Below are experts of layer 5 (counted from 0) of a mixture-of-experts language model. Rows are named gate (a neuron's input weights, with its number), up (a neuron's input weights, with its number) and show model dimensions 0-223. Each number is 50 + 15 x the weight over its row's rms, rounded and kept within 0 to 99.
Before each expert's rows: a language model's description of what the expert responds to. This comes from a sample of Wikipedia text that the model never trained on.

# expert 5
What it handles: Closing equals signs of section headings, final periods and parentheses, and endings of place names: States, California, Carolina, Mysore.
gate1:48 82 49 77 69 46 31 72 42 37 46 28 35 66 54 80 55 72 55 64 65 57 28 45 47 44 50 43 57 39 38 59 33 51 64 66 45 47 33 43 43 59 26 62 65 55 72 59 14 74 66 47 85 38 62 92 44 68 42 57 43 47 37 31 43 47 39 55 37 52 51 60 64 41 45 27 47 46 57 62 52 74 36 11 50 74 52 75 51 53 44 56 22 58 63 60 44 45 41 63 47 61 54 27 46 40 86 40 61 51 36 38 60 47 55 73 66 57 77 73 48 54 44 47 50 59 30 65 30 46 57 42 35 53 46 49 64 44 62 66 53 36 67 26 44 32 49 34 43 47 51 73 65 15 17 33 40 51 52 61 50 44 56 64 49 26 47 51 56 68 38 76 56 30 47 18 33 51 61 58 46 49 82 25 63 45 43 25 66 68 39 38 60 46 33 52 39 59 59 75 43 61 71 83 31 70 45 57 63 73 56 56 34 70 39 28 50 65 61 81 64 36 67 43
up1:84 59 51 61 22 67 39 61 54 69 33 37 48 59 14 73 32 43 60 51 33 47 61 49 66 45 44 68 46 35 70 78 35 36 37 47 38 46 49 35 61 86 55 48 63 44 53 54 25 55 32 47 57 60 38 60 44 51 26 57 50 45 51 40 59 58 78 38 45 26 49 58 42 58 79 40 37 49 41 76 32 62 49 51 61 51 74 50 47 62 38 49 26 59 12 39 72 42 37 58 54 39 33 40 43 25 63 77 63 41 43 61 48 49 54 79 52 31 57 64 62 51 40 72 72 49 76 63 48 66 46 54 79 70 57 29 64 62 60 75 57 78 71 43 53 68 22 43 65 56 84 48 44 49 54 48 60 63 48 48 50 43 35 42 62 47 48 56 45 76 53 48 45 50 65 36 38 61 57 70 62 46 94 34 62 51 50 47 66 12 10 83 53 43 61 49 39 52 59 53 47 21 60 39 40 34 40 25 53 51 31 40 81 39 44 85 62 68 39 47 51 43 64 39
gate2:55 43 51 57 52 63 35 60 40 78 70 31 74 67 40 61 48 50 59 36 38 51 60 66 56 21 46 59 56 49 27 46 75 65 53 56 34 70 64 50 56 64 40 48 54 71 55 73 41 46 74 35 31 86 74 52 58 53 44 54 33 54 32 32 69 68 27 45 61 60 38 47 75 39 64 45 52 58 68 55 36 32 37 55 34 51 32 27 54 57 69 44 49 69 54 46 43 50 45 54 57 67 52 56 59 35 25 92 39 40 87 55 55 85 66 30 47 27 65 93 54 64 34 51 72 66 62 62 63 44 55 45 99 26 53 35 49 72 53 36 48 80 54 62 66 44 45 46 44 42 10 44 41 69 49 45 39 49 22 33 43 73 66 54 26 45 53 30 65 42 54 61 56 70 33 50 56 47 82 50 62 45 43 41 51 49 56 82 54 43 79 61 49 46 48 62 60 39 28 58 40 33 61 67 69 50 32 43 49 58 76 50 58 45 48 47 29 16 43 45 58 51 56 62
up2:53 81 38 51 61 46 43 44 48 56 44 57 41 63 48 34 53 33 13 34 62 41 64 41 47 67 51 38 51 40 55 72 38 31 53 44 60 44 55 50 62 39 55 71 43 22 35 29 68 50 48 65 50 22 35 59 45 41 64 31 83 70 66 29 41 52 65 41 45 40 46 55 33 30 50 77 58 23 46 65 69 37 54 60 75 40 50 71 28 69 33 59 58 42 44 59 51 45 45 57 53 39 51 60 52 58 62 24 44 69 21 54 57 25 33 44 69 59 27 39 39 44 52 79 18 24 50 54 47 39 66 48 40 87 39 75 55 49 33 64 60 43 28 47 23 30 83 64 68 71 60 39 73 15 51 55 59 43 64 53 49 29 31 37 65 58 51 44 33 54 71 31 49 47 46 36 40 56 08 57 33 57 63 40 19 63 41 11 50 61 61 21 46 52 28 73 27 68 71 49 78 46 49 51 39 49 65 46 48 51 18 64 46 46 53 35 50 70 58 39 46 61 45 38

# expert 4
What it handles: Articles, prepositions, conjunctions and possessive apostrophes inside narrative sentences: the, of, and, to, a, People's, Women's.
gate1:77 52 36 45 54 35 66 51 32 30 45 23 36 60 65 62 63 51 51 73 48 33 43 50 51 66 42 45 48 77 44 60 66 50 73 79 52 36 58 46 55 45 76 59 38 29 77 53 56 53 25 48 59 22 56 52 48 58 54 84 45 57 51 37 59 54 54 62 71 64 68 53 39 62 54 44 43 45 44 31 46 39 54 53 53 36 33 35 43 35 58 73 54 71 71 42 61 40 48 42 60 60 47 43 32 67 63 54 72 76 41 19 40 56 25 57 38 71 40 73 64 45 68 67 50 60 42 40 23 73 90 30 46 52 46 31 49 43 61 64 52 36 40 34 44 57 51 34 44 22 57 44 59 51 36 68 64 70 31 85 43 46 78 61 51 35 84 28 54 49 72 69 51 19 42 29 53 29 64 15 68 68 49 83 16 61 24 44 69 38 85 55 63 65 16 46 51 49 51 65 54 39 63 40 32 66 56 39 57 67 42 64 45 48 54 29 38 51 49 67 55 69 49 64
up1:48 77 33 72 53 67 27 47 22 38 72 71 53 52 34 52 32 68 57 69 67 33 59 63 89 63 41 53 45 60 90 44 66 56 52 41 82 51 58 36 34 41 55 21 38 51 59 46 53 32 34 61 48 61 34 54 58 49 32 37 48 45 59 25 38 48 38 39 40 54 57 31 50 75 66 42 61 63 44 59 69 72 42 49 72 37 43 51 62 53 86 32 41 48 52 28 48 35 43 72 46 71 55 31 60 49 50 50 46 47 53 71 54 43 66 28 49 38 40 23 43 63 51 64 48 50 74 58 52 40 20 34 32 58 44 57 34 55 46 47 51 60 37 60 46 72 53 46 70 66 24 45 57 50 74 62 36 53 62 50 47 44 35 38 59 63 49 37 99 42 56 54 66 72 56 46 64 69 49 79 25 45 56 46 47 42 57 61 43 30 54 52 55 53 39 86 66 70 27 42 55 58 89 27 35 42 44 85 45 59 14 55 53 71 36 51 55 36 46 52 30 41 62 29
gate2:34 45 61 58 68 33 27 39 79 49 53 39 59 55 24 35 30 75 84 40 52 18 38 54 56 78 40 54 51 25 39 67 49 43 77 53 62 67 14 45 54 67 35 52 51 52 68 46 67 35 55 36 29 60 59 32 47 27 61 72 52 48 44 48 39 31 31 71 37 48 75 47 30 55 34 45 17 72 50 43 53 38 31 26 77 49 13 36 50 61 27 33 47 56 55 44 60 41 59 56 32 69 48 46 38 46 56 60 52 43 29 36 41 57 51 57 48 73 52 45 74 60 25 29 41 41 73 49 52 45 43 48 21 47 67 36 49 69 48 47 63 40 66 71 65 46 52 38 27 49 61 54 52 71 37 20 76 57 41 47 50 46 13 66 72 57 41 53 52 54 60 34 61 50 58 27 46 44 46 85 26 74 61 42 67 42 58 46 57 61 51 67 64 29 79 59 51 48 33 33 68 31 61 25 56 61 26 58 82 49 54 67 46 67 60 31 58 52 43 28 58 62 38 33
up2:49 37 31 28 17 39 50 47 56 48 60 39 79 56 67 75 71 55 63 67 55 48 58 68 54 49 49 28 59 46 63 50 37 40 62 66 33 24 38 70 53 27 31 48 61 66 47 41 28 49 40 79 47 51 43 44 65 37 41 45 30 40 40 32 63 32 60 51 36 13 42 46 39 65 41 45 43 63 45 57 68 41 28 45 55 66 30 55 46 36 24 45 58 37 39 73 72 45 44 40 36 30 31 47 34 35 60 42 47 26 33 48 60 71 55 55 61 51 68 63 50 52 54 56 56 49 65 39 70 46 59 28 75 45 45 44 53 39 51 34 71 38 55 79 23 70 47 47 62 46 47 57 38 68 76 31 70 63 69 55 45 20 37 51 57 10 33 53 59 60 68 57 53 44 80 56 38 62 52 22 52 33 65 47 68 35 43 76 29 29 61 26 53 33 44 54 56 50 56 66 59 86 61 54 53 18 27 43 41 89 56 42 02 43 71 41 39 48 17 54 50 51 36 32

# expert 1
What it handles: Opening or middle pieces of proper names and titles in film, music and people lists, plus hyphens and quotes: John, Hit-ch-hiker, My-Sp-ace.
gate0:64 56 41 72 44 66 71 54 45 52 65 47 66 80 41 58 65 51 45 57 54 53 44 50 59 78 31 41 72 59 69 50 62 33 46 77 65 43 51 84 54 58 52 56 50 57 49 34 59 27 43 66 72 45 42 66 51 67 63 12 55 84 48 39 35 51 34 49 75 60 58 64 65 35 40 42 44 36 69 54 73 50 54 43 42 73 56 36 53 37 73 65 47 55 53 58 53 35 53 28 55 09 63 56 49 42 59 62 79 63 52 34 52 32 20 44 70 69 48 69 63 47 38 66 74 65 77 57 99 47 81 24 43 40 37 77 33 54 62 32 38 47 49 43 50 56 49 68 35 35 48 61 62 63 61 29 35 39 50 29 88 34 39 57 36 68 83 54 48 52 56 44 58 54 49 42 38 45 57 39 43 47 51 26 52 55 35 72 41 23 44 59 71 64 32 59 31 62 57 34 27 18 52 28 42 55 45 44 53 74 28 50 74 43 54 45 67 31 45 27 64 60 43 48
up0:73 36 41 48 58 35 46 62 49 17 59 50 52 38 34 87 36 56 40 55 52 34 58 59 55 49 48 50 43 63 37 60 58 70 43 47 23 40 40 14 34 48 26 52 37 60 34 39 34 58 59 94 65 44 50 55 36 72 57 90 87 49 40 51 28 92 47 74 83 30 36 69 44 22 41 38 49 79 62 63 56 78 46 56 51 38 60 74 75 35 75 49 44 52 56 30 32 33 47 35 62 65 49 55 50 19 66 55 46 80 49 49 41 55 54 68 53 64 38 57 58 45 42 61 47 24 56 57 23 67 48 37 64 53 52 63 45 64 52 24 52 47 68 45 59 87 59 17 34 29 45 57 43 67 50 57 72 56 82 60 55 59 61 35 51 51 41 30 56 57 68 47 67 44 29 61 71 39 53 44 49 18 42 50 49 54 29 28 49 64 35 56 37 29 48 61 38 50 26 58 48 58 51 34 47 37 52 52 49 59 21 40 33 36 55 45 57 34 43 34 57 64 51 57
gate1:65 43 50 67 82 44 48 73 42 16 75 52 58 76 45 58 29 50 89 71 50 71 38 49 49 72 53 51 65 58 30 49 71 31 55 65 40 41 29 48 44 42 49 59 50 54 49 79 56 77 57 60 41 18 53 64 63 52 44 94 50 70 56 79 67 58 39 37 55 46 57 39 39 21 52 32 50 29 50 40 45 58 37 51 39 64 65 57 29 62 48 53 37 48 45 57 54 60 53 60 29 40 86 61 56 20 32 56 71 54 48 33 57 25 65 78 38 71 49 52 44 64 33 53 35 74 48 40 59 48 50 74 59 56 56 61 24 64 63 28 72 51 64 57 61 76 49 42 43 52 65 49 50 39 41 31 25 44 57 39 47 27 21 57 73 52 59 71 43 58 48 63 57 62 49 54 70 58 54 54 50 54 60 34 27 47 71 11 60 47 53 44 32 69 43 82 71 66 65 49 35 50 66 72 50 44 62 60 50 31 59 39 63 70 18 56 23 21 65 72 35 51 45 49
up1:70 36 35 78 57 36 60 65 55 28 54 65 51 82 40 50 47 70 46 52 60 70 40 30 38 35 31 34 56 31 55 54 60 27 40 81 42 02 42 52 53 72 63 46 24 51 41 52 59 56 46 36 61 26 58 50 53 25 60 53 56 48 65 27 65 42 52 50 68 32 75 25 69 47 39 53 72 49 61 64 55 57 27 36 44 50 31 42 20 48 79 71 48 45 70 47 54 68 66 55 45 53 48 57 33 49 45 60 42 49 52 70 58 36 38 46 30 54 58 63 63 60 62 45 42 24 42 27 50 38 35 42 56 58 52 26 48 51 33 39 72 61 49 37 57 40 33 34 68 53 56 65 54 47 53 58 34 62 71 51 57 63 42 37 47 24 60 61 37 49 61 43 47 59 45 54 23 54 61 45 69 62 47 62 48 43 44 61 31 00 59 83 56 62 78 48 67 39 63 23 63 39 68 52 63 30 86 16 59 42 68 10 56 72 33 57 42 21 61 54 41 58 52 62

# expert 6
What it handles: Short letter pieces inside uncommon surnames and words, often in tables and sports lists: Bre-n-nan, Woz-nia-cki, Rec-ru-it.
gate0:51 30 62 61 63 74 64 23 55 38 70 31 50 35 58 54 43 33 37 62 61 59 58 38 38 58 48 46 59 14 42 44 54 81 29 54 43 65 72 41 52 46 69 65 57 54 52 34 53 45 42 78 20 68 58 66 53 48 54 64 76 18 50 62 48 82 50 56 64 31 55 59 43 39 45 33 79 40 30 64 42 68 43 71 49 63 60 76 74 40 38 22 41 37 83 57 46 55 24 66 12 68 19 45 60 64 70 58 34 54 40 54 73 54 47 43 44 46 79 43 57 43 87 57 39 72 55 62 45 36 47 36 43 41 60 62 48 49 58 37 53 40 58 56 55 29 50 29 41 53 60 39 19 55 58 47 61 38 45 38 50 60 57 27 54 49 12 47 52 53 57 39 69 48 61 60 18 45 51 52 66 22 31 48 79 59 44 72 48 45 41 35 77 75 59 72 58 64 49 47 69 77 36 34 33 45 57 39 57 42 28 56 21 40 42 53 49 63 36 57 17 41 33 43
up0:61 48 71 64 56 34 14 52 31 23 50 73 82 67 57 67 71 53 65 46 59 43 60 76 62 52 54 38 50 68 52 49 63 76 71 44 47 48 26 29 11 46 35 43 78 42 39 52 43 42 19 55 51 61 55 46 74 52 50 56 58 38 48 47 45 76 33 42 75 42 33 44 42 14 44 60 32 36 67 59 55 52 43 73 41 39 57 70 63 55 42 41 53 33 46 61 52 17 73 50 50 40 42 69 44 69 55 67 21 47 58 69 65 76 71 59 63 72 53 52 48 68 49 47 60 70 52 22 67 46 62 20 51 49 59 32 74 36 54 70 61 62 43 70 28 31 61 53 71 39 34 67 41 70 63 46 68 67 58 31 41 20 35 35 32 31 16 40 61 61 30 40 36 65 34 54 49 55 51 65 84 41 52 76 48 45 57 31 49 69 71 50 40 52 34 45 46 45 50 67 54 77 31 41 82 42 53 65 51 57 30 53 26 34 41 56 60 62 28 53 53 44 39 52
gate1:74 86 75 44 65 69 26 29 39 74 80 57 45 66 96 63 67 66 49 60 47 64 56 59 44 35 43 49 69 50 58 44 47 29 86 44 67 44 63 36 51 59 40 53 45 36 59 40 44 37 46 49 67 36 45 63 79 39 73 51 71 51 48 35 46 61 44 34 50 52 23 63 45 80 65 55 66 62 68 38 40 40 67 56 53 55 16 61 48 56 47 27 52 72 66 52 38 32 55 57 61 40 47 48 70 29 49 67 40 45 59 49 70 63 48 63 41 43 58 27 55 60 41 65 38 65 45 29 57 67 45 35 50 56 42 70 49 71 56 48 77 41 39 59 16 71 80 88 54 42 55 43 74 63 51 30 57 89 45 71 63 31 34 39 58 37 59 33 54 28 40 19 57 44 67 63 41 77 65 53 67 86 57 54 45 40 58 36 56 59 45 71 79 33 41 39 60 42 44 59 57 22 44 46 59 58 53 43 31 60 37 66 38 39 73 53 59 48 51 42 61 75 65 37
up1:64 73 67 30 61 52 54 31 42 41 85 59 67 35 58 65 57 89 62 50 61 55 50 65 62 47 41 41 30 42 49 27 28 16 45 31 55 14 40 65 67 72 71 42 59 41 45 48 37 33 62 43 44 66 64 62 42 46 36 49 31 56 44 57 43 41 41 59 19 51 62 50 45 69 39 97 45 57 48 43 46 61 54 63 57 71 46 32 39 67 42 81 40 50 30 71 51 42 62 43 71 33 55 62 51 34 50 66 40 23 48 35 66 70 38 59 79 48 65 35 36 86 32 54 41 45 64 38 46 45 87 72 50 34 49 60 45 59 15 23 76 64 51 44 40 65 48 47 45 37 56 56 73 65 15 45 62 57 79 36 27 48 43 56 55 49 50 31 69 46 36 38 61 73 64 88 68 48 50 47 60 45 43 49 62 42 40 42 63 57 64 39 53 56 49 53 68 51 34 54 60 49 59 74 29 55 43 46 24 64 41 31 83 43 54 56 50 46 45 39 52 23 23 38

# expert 0
What it handles: Final pieces of common words in running prose, like inflectional and derivational endings or whole nouns: understan-d, outda-ted, adjoi-ning, studies.
gate1:67 50 66 43 56 81 67 46 67 17 62 48 38 33 56 39 81 72 68 55 47 46 57 60 15 54 48 19 49 69 53 23 21 63 34 39 60 46 47 57 53 55 53 56 52 83 28 54 59 38 10 61 43 20 47 53 72 53 54 72 70 61 34 38 59 74 75 37 51 32 56 35 63 47 37 68 46 28 55 65 50 31 69 55 58 72 65 35 55 48 45 62 62 25 24 46 79 21 40 58 63 48 53 36 55 51 29 48 36 55 42 35 58 49 26 38 76 20 32 42 00 36 58 34 44 59 57 60 58 54 58 48 68 67 47 43 50 50 37 37 53 44 56 39 56 29 69 58 57 53 60 77 67 53 41 30 07 41 57 44 51 36 67 51 30 58 36 61 91 32 48 50 67 28 50 49 63 35 31 32 54 36 64 40 57 30 55 72 50 53 45 31 52 37 48 49 51 47 66 75 53 51 64 65 52 50 45 55 43 56 53 42 73 52 43 52 23 65 56 43 55 42 63 68
up1:37 30 43 40 50 76 53 36 61 55 60 61 51 13 50 44 40 51 28 69 56 42 46 70 53 67 52 49 13 34 36 40 31 63 65 44 68 32 40 52 56 82 37 37 62 45 60 53 39 40 82 66 48 53 26 86 52 31 32 19 66 67 44 58 70 54 56 59 75 36 37 45 69 42 28 40 51 24 51 43 28 46 50 34 38 50 50 55 71 48 74 35 62 45 61 60 64 60 61 52 58 46 60 58 74 43 40 54 81 82 61 43 71 57 31 29 68 21 26 67 62 64 47 60 45 67 65 61 34 39 42 41 50 34 31 45 36 54 23 50 49 55 45 50 63 67 44 42 55 45 51 58 53 17 42 73 47 59 79 38 72 44 40 39 73 46 69 56 43 45 33 46 53 52 58 48 70 49 18 30 55 45 34 35 34 50 50 48 60 32 62 56 34 59 43 36 45 72 40 51 68 38 67 54 58 49 47 51 63 64 28 40 40 54 45 13 52 14 87 74 71 76 51 22
gate2:48 67 26 60 27 27 70 50 60 33 48 36 62 41 42 53 52 55 55 31 58 79 28 51 50 60 76 58 42 54 92 33 29 41 55 51 65 61 70 16 59 76 62 38 50 46 79 41 78 47 59 47 28 64 43 46 66 62 72 52 35 63 38 59 48 38 28 49 32 59 57 69 30 64 37 68 65 48 50 30 47 43 52 64 48 66 63 55 55 46 42 81 43 46 32 53 42 46 31 64 60 66 35 83 53 37 50 51 69 46 36 48 37 68 84 15 80 55 33 54 52 62 66 59 58 62 61 48 39 44 42 31 69 63 47 56 58 64 72 47 29 43 47 53 75 68 56 50 47 79 54 63 50 21 70 51 38 66 91 52 29 44 97 36 55 65 61 65 56 52 53 48 75 66 66 63 56 46 60 54 45 50 52 42 49 51 53 43 72 42 54 49 79 29 61 23 60 87 55 61 59 26 58 51 55 51 57 48 52 19 40 41 56 71 69 44 38 64 45 54 41 51 80 51
up2:57 58 76 39 42 54 28 64 34 55 41 61 82 73 61 38 64 58 39 56 43 62 52 67 44 53 27 66 38 44 41 46 81 31 56 66 57 55 32 35 61 72 79 36 35 42 58 59 36 54 71 69 21 48 71 76 31 49 40 65 34 57 09 65 70 28 53 51 43 38 60 48 56 72 30 50 49 37 36 63 42 56 47 63 32 56 57 65 51 46 41 65 57 64 60 68 44 34 25 21 69 49 47 65 30 67 41 25 65 41 47 70 71 63 58 53 53 63 52 24 58 10 52 54 47 42 81 39 58 46 47 47 56 47 39 58 63 45 26 77 51 54 24 92 34 53 44 44 17 41 45 66 48 46 51 43 30 50 30 61 31 60 70 58 45 62 47 34 29 58 54 45 43 26 26 63 41 71 34 46 70 58 56 64 27 42 58 57 41 36 52 40 69 68 44 20 51 54 48 30 44 33 27 75 57 42 47 40 60 71 67 78 38 65 54 37 33 12 64 54 51 43 46 44

# expert 3
What it handles: Tokens right after line breaks or headings, opening quotes, degree and prime marks in coordinates, and abbreviation pieces like Md, UK.
gate1:42 51 60 46 38 53 80 67 48 58 32 57 73 35 47 31 54 64 55 57 56 52 53 55 57 40 49 47 45 31 49 58 75 46 37 42 45 62 48 39 54 91 50 58 79 42 51 58 42 53 50 48 57 40 78 62 83 40 70 52 43 85 37 79 40 44 47 45 27 69 70 32 46 35 45 32 66 65 20 45 94 57 39 53 38 31 33 60 60 52 42 46 37 59 43 40 55 67 49 70 84 77 56 40 54 76 42 60 36 66 32 71 60 59 54 71 47 49 44 42 33 33 60 40 54 59 48 45 50 68 49 24 73 61 55 41 36 70 53 37 75 23 60 31 49 55 72 21 47 46 41 68 73 34 49 09 63 47 67 42 27 64 53 75 00 47 57 67 83 40 42 40 54 48 56 46 36 35 57 62 52 44 33 26 54 36 53 48 67 43 61 41 55 66 38 84 55 72 52 58 63 68 45 65 35 63 33 52 41 49 31 60 33 41 36 51 41 41 32 38 47 26 32 42
up1:61 69 34 56 29 47 58 44 57 27 56 36 58 59 24 75 43 33 63 31 50 39 33 53 67 54 51 28 51 37 33 45 62 22 62 59 48 51 62 30 59 40 22 63 81 30 29 71 31 76 26 46 52 58 56 47 61 41 48 71 63 49 68 57 68 60 38 58 37 55 60 59 32 21 65 27 54 49 31 43 57 32 43 57 22 73 41 44 31 51 64 18 39 45 49 39 35 55 29 81 43 57 72 63 66 53 40 45 33 45 49 39 41 67 54 44 22 82 33 52 23 24 43 40 51 76 62 51 55 42 70 47 46 37 31 54 34 52 43 26 05 33 82 60 54 39 46 57 62 75 26 34 59 70 60 23 62 42 77 59 55 53 66 65 31 45 62 38 77 51 60 74 73 41 64 43 18 27 58 33 56 51 48 64 41 63 54 68 53 61 70 44 37 65 36 41 55 80 38 41 47 35 71 69 32 41 45 66 53 43 45 56 57 57 33 61 52 55 57 34 51 49 48 30
gate2:46 46 58 39 52 57 30 53 44 28 03 48 40 82 50 53 56 62 56 81 01 38 42 68 67 49 48 59 31 25 54 47 36 48 42 60 46 43 66 30 43 59 59 41 57 04 38 44 55 51 58 54 45 47 68 66 67 41 53 34 67 49 69 55 46 46 62 55 40 32 29 43 50 50 40 49 49 71 39 40 55 42 53 69 53 58 76 78 48 38 45 52 41 46 51 35 72 46 68 47 61 45 55 18 70 37 37 51 53 26 40 52 57 41 48 68 59 78 89 44 51 68 20 43 22 57 62 70 54 53 46 46 47 38 41 60 36 52 61 51 42 48 64 52 68 46 61 65 19 73 42 54 35 45 55 43 38 60 34 63 40 37 47 70 38 56 64 37 32 42 53 41 39 09 30 57 19 72 45 61 38 66 48 37 56 52 47 23 69 47 86 81 45 63 66 47 45 69 54 27 53 51 58 63 66 59 37 36 71 34 27 22 52 91 46 59 41 21 63 36 45 49 57 37
up2:54 44 29 26 58 21 37 46 51 44 47 43 61 75 41 41 14 59 34 51 74 41 59 30 50 40 08 39 47 69 20 41 51 30 62 58 34 60 65 44 49 64 64 62 36 39 41 68 71 65 58 41 67 53 42 51 40 36 60 65 61 53 49 80 16 87 41 28 49 77 45 62 38 62 62 52 63 55 26 44 57 59 36 74 38 65 73 49 58 66 57 81 52 48 36 41 72 52 49 85 38 48 59 53 44 36 07 66 56 57 57 72 49 61 60 58 65 61 60 54 65 80 70 47 65 56 65 51 54 36 24 48 53 44 37 73 39 26 49 59 56 62 18 40 48 45 55 39 55 51 51 39 69 73 70 51 64 42 35 55 14 48 37 40 31 53 38 50 44 33 51 55 35 33 33 71 21 27 48 30 60 58 35 36 46 39 33 41 38 28 51 61 49 83 47 64 62 63 29 57 70 62 49 50 60 33 49 70 45 36 48 32 52 52 46 54 73 34 50 82 34 54 37 62